Weights of a small mixture-of-experts language model, trained from scratch on English Wikipedia: width 160, 3303 steps.
Below are experts of layer 4 (counted from 0) of a mixture-of-experts language model. Rows are named router (the router's row for the expert) and show model dimensions 0-159. Each number is 500 + 50 x the weight over its row's rms, rounded and kept within 0 to 999. Numbers have three digits each.
After each expert's rows: "comes after" lists some tokens at least twice as common just before its tokens as in all text. This comes from a sample of Wikipedia text that the model never trained on. Tokens count by the router's weight.

# expert 16
router:566532579503504490561494489561541487522469512466493470521465449520505465490585552597526479435479429434480553493629342570537433492430509449513456522463518468524484566463424577527507499509506489550484383579580477455522515564553463556502482474491441574481487473494519505560541516448453545530473458538461432554480541474481542415576407443485515424475520427541530568471598467485511471502480500532507393426510524453566508604487489431480517483539616591395464391526475574496451462546501503
comes after: " in", " of", " In", " on", "In", " from"

# expert 111
router:492481444475491496501496470516499460525448502492445535464432504546544518523511394560533514413485507507472536402515483492461534410469535510519484492521416526497410596397514467592509519533364501554564499556515541466464504519557539529501428485522471534466434561501570519600496428425470601506494485572492551500448556491507430502540472533499467364561547490490489556449531439587440455414490482636526497577462466465527463464576618590519555603437516496495461468598535535464435460509479444
comes after: " ", " (", "–", "16", "15", "17"

# expert 125
router:525593501462531567549481361579567590538494445434404488486481417472421426454490445457548479437513514489536535463548469583413483548548468507560467499581501470595527543423497457514474563502422467522473551549485582479463521470606444502466446451593399517481520427511483485488513467428441548440483474500492396529526473479547463581555456450558530478455479528501429450491609476621574457462477516524546488512488443382517505509515560571473511454557552517484506464456567469515435502479461537
comes after: " of", ".", " in", " with", " to", ","

# expert 84
router:563523490459522538532488384584518525589498497505461517472472367540518442481458476511548502524481577421470512485545463504521488575543428591530480427483465474535509526438526465610515627517469479541562460577494491447459558559546394488581453488498464558527490385457497486491452497397419477463538493442458467527506497471590550450591469464487594480481525512449439505562592516549539423528563501442518470412478439531525456556512534603376493494498500508471531423525491505549498430558416471
comes after: " in", " of", " for", " to", " on", " during"

# expert 53
router:506510549434475568514475440582427489611560502470504560458464528489434501509497472567629503434506466505464493467512490539492453507508512596592403532485391538491491555368458559530472484513416542517577379473455562476443577524538515427566495544472487512412511552459557509440461408504478481535546490583406410471529516479496524618459413398456563471458499502453523424577500516528513487494486527553515461479497480496484544519531458500454535557461562488502426488516485423596547461501399494
comes after: " T", " H", " t", " Sh", " K", " B"

# expert 60
router:442578590473476506525470457514452464439478441456486547480540531553450502494531475564605457509548542456528487491521479484387480530416492494557510509528391560525346517424466457541478519462549508712482500512480527517523592493562482522491455455570485535462469546497465557552496509422535500518580498557486424573497550443543492482585522349543506456516511501512446488476501441566476458430519531615492469530495476580504394487534480498460533595473532528542435459519504458459451488457480576
comes after: " S", " R", " |", "R", " A", "S"

# expert 24
router:449552624473536525471490456505489573640479461415437526517438436554573491528553422464524530501427563408422474461469445518534467480442377471539504549520424507530499556393495453578418495496513471565509451554498508446490492466513477526536435435550471495423533404513534520591479500438510472519461505611499462467551531440464482532524517422571588422480534510479448513490523447569424500481463462571559508520406444513517513593482500466530488535401541601502457461576538543519440566506504538
comes after: " |", ";", "|", " in", ":", "\""

# expert 51
router:527485467491563502496461394483464569452471504499526560437539441553557477538519500506520592426458552444503538513441489533494470473498488501573427447503471505466513521334499439568446515456526475506497547524438563392447488534499493407623448595560434542520370470491488493505510550481465521473537479519505491529476531485581524517568498453464626419502533436427491524535575453572489558386495567472496465500458468502452479569570570528417598557434509561542512402558502506511442506456426513
comes after: " ", "–", ".", " (", "10", " List"

# expert 10
router:537585493383432520598495462557494512513437447464498537494457523554495518539493444568612515540517505518573512431487533523465461542472509484560442525463410544523409531458407464606481599435532473569424507544520532511491597434617542434560454465488420519463443501470541625505483493478508550523591458506427489503523518440577503518570514366496518521516498537477499480462453488467508440466467526524530518577529423474444463523546520519476590544343531504519512474597544460462478540465506550
comes after: " B", " A", " T", " S", " C", " P"

# expert 85
router:509575568457526501582516485548492486558442511426478569484433461434567450517471515527560522488381450475491534493522458526528437446444406457592478516497488505433473533429506580583560500508552548552513473504529526469432538552471512554480483568539479564411472489499620487581569516462497521550481458481503522543494408577500466548555496485478605419545536451444510488401599442464404564423473610504472378424480491415545450556479583539415522534508488560517471478528493523486471503443424515
comes after: " ", "-", "–", ".", "E", "199"

# expert 59
router:430579462518562622503441470512492511570511426433479570476496516487484364604633484528571507447407471402506538492496499474411496618490503486537535527588507513477447505452473519479432524453507475505507447439523541499487551513501475470488506495511491549544473441506455570530544468475520511513609486522533502531494523503533480418526404438555588499522521404480508449561584481622493541509454377547504445483507527471564457531586517524502552473562681531476513443511541484501453478467541476
comes after: ",", " that", ".", "s", " is", " which"

# expert 5
router:592577458482554491567453506567514456530481457443468528488532461498592461497555492484491485408407514391485534438557486614504495596442539624600552521464480494483511511436450493571435550579450473543468531480485504494411522462525453411549457546557555522541456501460526520535605508447465488500565468530528389426478424447594522493556406442498592484428442490450506472541525527563397497560472423457548467520374450488521452524550503521474519515473497539465504461487497491504448429568460504
comes after: " the", " a", " The", " his", "'s", " an"

# expert 34
router:425539540465509413446479465506462548547470548410529528509501416512578462564595437475505455479461485469514502540565445554520455540568535471578442481616494483428494535509482544568468617517472420615482510514469492527450540453539390508554489470500540555494517534492461542495570453509503507489463510511448412580507415532531455536528395436537656468518509487446479426451586506573483484511381562524554437502456482443484476522550484510394591445491549512474472428545457505506491420481471575
comes after: " the", " The", " a", " first", "The", " his"

# expert 123
router:462500523418474544562478431542460556512480476457412551509516476555510498558492447512570462527452439501534510503467446503377506599443536590577441494492475507484369485434439423511526581428518472582573502509459470538463632493553488457478484484511532560438504489453461510532481482441494519574552540489603464553595505517496461447579450451543519391449487363468492398418492446495445523423503530542493447526501496515523397506549562543491531519524567523559463525505486497470492548535524641
comes after: " (", " \"", "==", "O", ".\n\n", "E"

# expert 0
router:512498597451561586580456503485607531585530468499472504541445493474449520557560470536513503487404549496524555454563437586479517506493440488474413543434522577573487517420396505638535566521445430522545431477405561552514448535537487425516403515493535482415442450514535434591482400445557558509439498486529444481559460482494500469551450478517513484479494469470452488451501416586449468535505547532601486515440469492575476484480443530500502476439574548523497477541482609452503437578542551
comes after: " |", " (", "-", " a", "==", ";"

# expert 11
router:504511505411541567538401428492469570515510520401471490521440448493501470535507490564572488536537532518523500461525437523502560548508504584542498439536475617450469503431472452533490555606341540500552536495443577513491479403475536457466431576534473475471508479433550478572496473533429586592500487565497439488493452546555546548629451445468552529544542464518526429546574508538474459426446540520496490449427380405622485520538481472419534525507464536499496430536509449520494452560463512
comes after: " D", " d", " B", " b", ".", "D"

# expert 25
router:397580426450515431519396415523487564498523421453488521394507467514524478493584475512530454524421526421520618516576391551481505523386496550625470480489555554522464605481408440512427527558509452482514440482459541522456524463694423487562453448515535462467478481475410518507538465493519567435542470448569436554470469546566460491466457538500527457497499526469524484556542504536454494499475479543567497477480515483495530590518584498434524485470471541522502481560534473480482476463582552
comes after: " the", " of", " his", " The", " a", "'s"

# expert 76
router:469542529451475550513447426463629518546455469457447537485434514499524482490522435561566508457517448463491592451564426571400508466468451542591415458475429584513495534514483528568541539536410424502500521536495563477480526463531469493489435443589479532368522457375594562593480464435422542527530487617502465413576555581450477470557437533520520430440433425463509487466489491550468509510517444542559493498502472458541387499521598484453507565501471487483542545529516508482497436490510527
comes after: ",", " of", ".", " |", "-", " by"

# expert 37
router:519574552459528492507486455499430507606407475471478483440504487462533472517536459582526556527471451480432528438419487525515386509508521514593491493538438529506506560465549468552468509444396536554457411537425579510482503436535503398514486474460520517473559429404477476606486530404550516631609445543490450467482487501553553561469431439545479519478504471523518435530508450493425444452529494500691502484469429499440512509551528501542547468429484489477464465538498523512423587542404513
comes after: " c", " C", " F", " f", " H", "c"

# expert 75
router:506538547434546539514464489533577435464415507426486484507465507484520440510542519453525461440496481464511646477583492641474505506480496470552394521526451658520472528494383512531463501526451516507568464534515551498533501486550414407501485488545529491427403448477461478534513468460464569484580466477520426471590538498440505505531379555530536526545388473488487505457542515508440427423370426483480520542512436465563481521509575575546536558456581550469470504531551529478512502587522549
comes after: " of", " the", ",", " and", ":", "-"

# expert 66
router:483526458421609505564489496508588526523443544531498572461443518565542358477503437507569512516473492444489522451553413597481477594429448486536490450503510567467545553457467470601486465455512527503521531481551546543498520533494465474542477447563463576505456506491540451512462537543552539525548483589529448488569478462423517461419466512555544453460414423474451483440576465441470421487522488557570511477545363548570508523529568495417479546510511502477492443529581448497342498562386485
comes after: " |\n", ")", " ", "0", "1", "2"

# expert 9
router:392481487484514519528421439514524570541440517452401539462519428456516383527467496589485535427501510485484492535546457559491487552497476526518421467500436501557538513504432584526456631547480421533538438469514513415421581522555559445493550553500490559499439514485538489527470478514430586597577495458484442390549530573553547472552463479559599455570532477416498520449519514488406491446432451577549546541447490449522393560495542484441519464477440542499476557527500564562401487450488501
comes after: "\n", ")\n", " |\n", ".\n", "\n\n", "==\n"

# expert 112
router:511500495465555483562507517516541496508460489447468515474527455552468433443502447569508532483499511487366583395551484594535427591453386496522429462493479584484452457477391460503575518474460452484519549452460490582468464556498471489561437517517455532522503502472527457512518539517540580534544462529525473460540472533483541481488381457547527405480464405443479508446515432498494325419426504651585521490411490452541464497511531537503590485480614557513450479559487490498429492527463493
comes after: " ", " |", "0", ")", "1", "%"

# expert 87
router:526520489501438540571497463545482517520481456372515507516455535502468486459593488514569577476421453413483468465512488435468460543532550531468483517575530597600476542432505534539445463502526440533479388455505619468503570536478463463427497542638587559466437502518478561579540535456461612543558529596388479463553497464483526528562442474580498421487504465456498553483565464594504491395474403469445499528485460475519523507600520516477548500504487595464473428513537568536456526486456483
comes after: " |", " has", " is", " had", " to", " not"

# expert 72
router:403558550494464564495523473495534524541485461498420522554360456513418456522496450469573531445492434501513535556474511468475522489500462474597364442410421595518455523524499464605532497519450445544462551500486497542472558498536530463484464471607516504394438496421541538529505464421496474495530513623402487464547490480486569590583493454571528442426417452463457386424480461514501445437502493539517420455428479425558549511543499442430500496455505474562480453505569517523508438474503525
comes after: " |", " K", " S", "-", " Z", ":"

# expert 117
router:512497527483647552502443451531558599565460452463477529521508440498542399473463432562535490480511512452503557414538447514443453484491532553589437425480529537476481543402479524512515544482527477529497555474498508584530566529525545504538511490589499610493373521483439465551507420542513537562531498501512476496570518469457401500441406482597502393544476551477518395432528545491494446472479427580538473489485476525497486498535521478465474525435607488559427400506612476530398537581495537
comes after: " |\n", "|", "0", ")", "1", "2"

# expert 42
router:484594529392506574537485525564541573585524458519445557521482495621468457515526409493567574493440543457496571441538436442537477434502539577537465404446508531484406541519438549483528533552513498520472527564501473514482534564454505454559539488519559583395440509459527513485442498419505530503460528598449537497597564434514484527474519381539556427566501557499479444430498434472502455418469494556515422435435441412507508533604510525421510471409558548502472492517564526475467501432458513
comes after: " N", " K", " |", " T", "k", "ik"

# expert 17
router:560449473539482523533532444506494537533445536484476468493495474539525438465598503568527520451471506483481560438551484559476473424502514553547431447522439541454357513366431471608456460452490510529505523520507523403458523524529509483572479604577466526495440490494558547523527466502466557447544472569462460530501571499478437522573498518531526423553507425468443560445583404582515495420517542571513484522518447467521529527624558577444628601469490532561440468598486546464447498446433511
comes after: " ", " (", "–", " −", " +", "10"

# expert 127
router:521474525448547482547505467516447545461484506518518511528536471448487451576549415543488459419472498536507532515483469521537516510473523479524477478498423476535492537463463489534531531510422416514518518530493506536531552520509475478506411571559469509489486417491557574516495472535476513454529385619569468556649469526505501483563366471502574383438514470441451492521578414625426509428528532500494503536432485488542407587527548561438521554545595618523505456470471506484335480476479601
comes after: ".", ",", " as", " is", " .", " was"

# expert 101
router:451626546458599560501469458491489521549364490499409561506455453552583445539436510518461485425469439383454568562477499523440454470413544484645451541507469547562447606522419481544457497449470528593489505513556563504531537466494509435570409447565510521477507490490510516529497530427462538469611514515530534477604481483477483516527492414528499457457489517508493475553502498637452463440480420519470493483472482377471534480572524610499514513533524542571465528523500536461496459500466529
comes after: " the", " an", " a", " (", " of", " and"

# expert 50
router:485598539448509498562524457482577548521491523485436479492529501545545483447577390516559466449438428436529534532588414597513471466454506481593469503523542555473463575552402517591465529549445488562484472574506522527479464457570498463570494421599553575453507498413512543498569493505519515462536448572541490441519519479500483440486389547601499500519505507562445480538531463617427464493455508645514481478407476491492521529516582573445497619442497522536471461556444473437478446510528550
comes after: " the", " |", " The", " of", ":", ","

# expert 31
router:511460512500477523500477514527453544580450542448505478497532448491542462462537492551536564493481520509502538426474474520487493448421554443527429440433502553427483528478404494605489509444480449538510544595464520479417418531489497497497461507536458612482401515480508525503456501472557514446553489550473538556512504496517520548497492409552594354507470503467446479462565385519453403445461475534475451475448506464505438487568492522404526495481638543584435408612539517463338532570516558
comes after: " |", " ", ".", "–", ":", "0"

# expert 55
router:446497597430515530399522449484519497531470433513478520509492569538457513554427421615567536552521517497432630474508485562494490468479469496490400457455477615580472487467363512566444545531434492553443494535493611484488499402577516438573515567482545545505519471440496539565573488501451547477594415510503518545529528417472549510518439416549506520556466395529543530541518527528486473501507548567539510483520492389511359529569533512533497552535521554484471482506554552476453514551441486
comes after: " P", " p", " S", " B", " b", "P"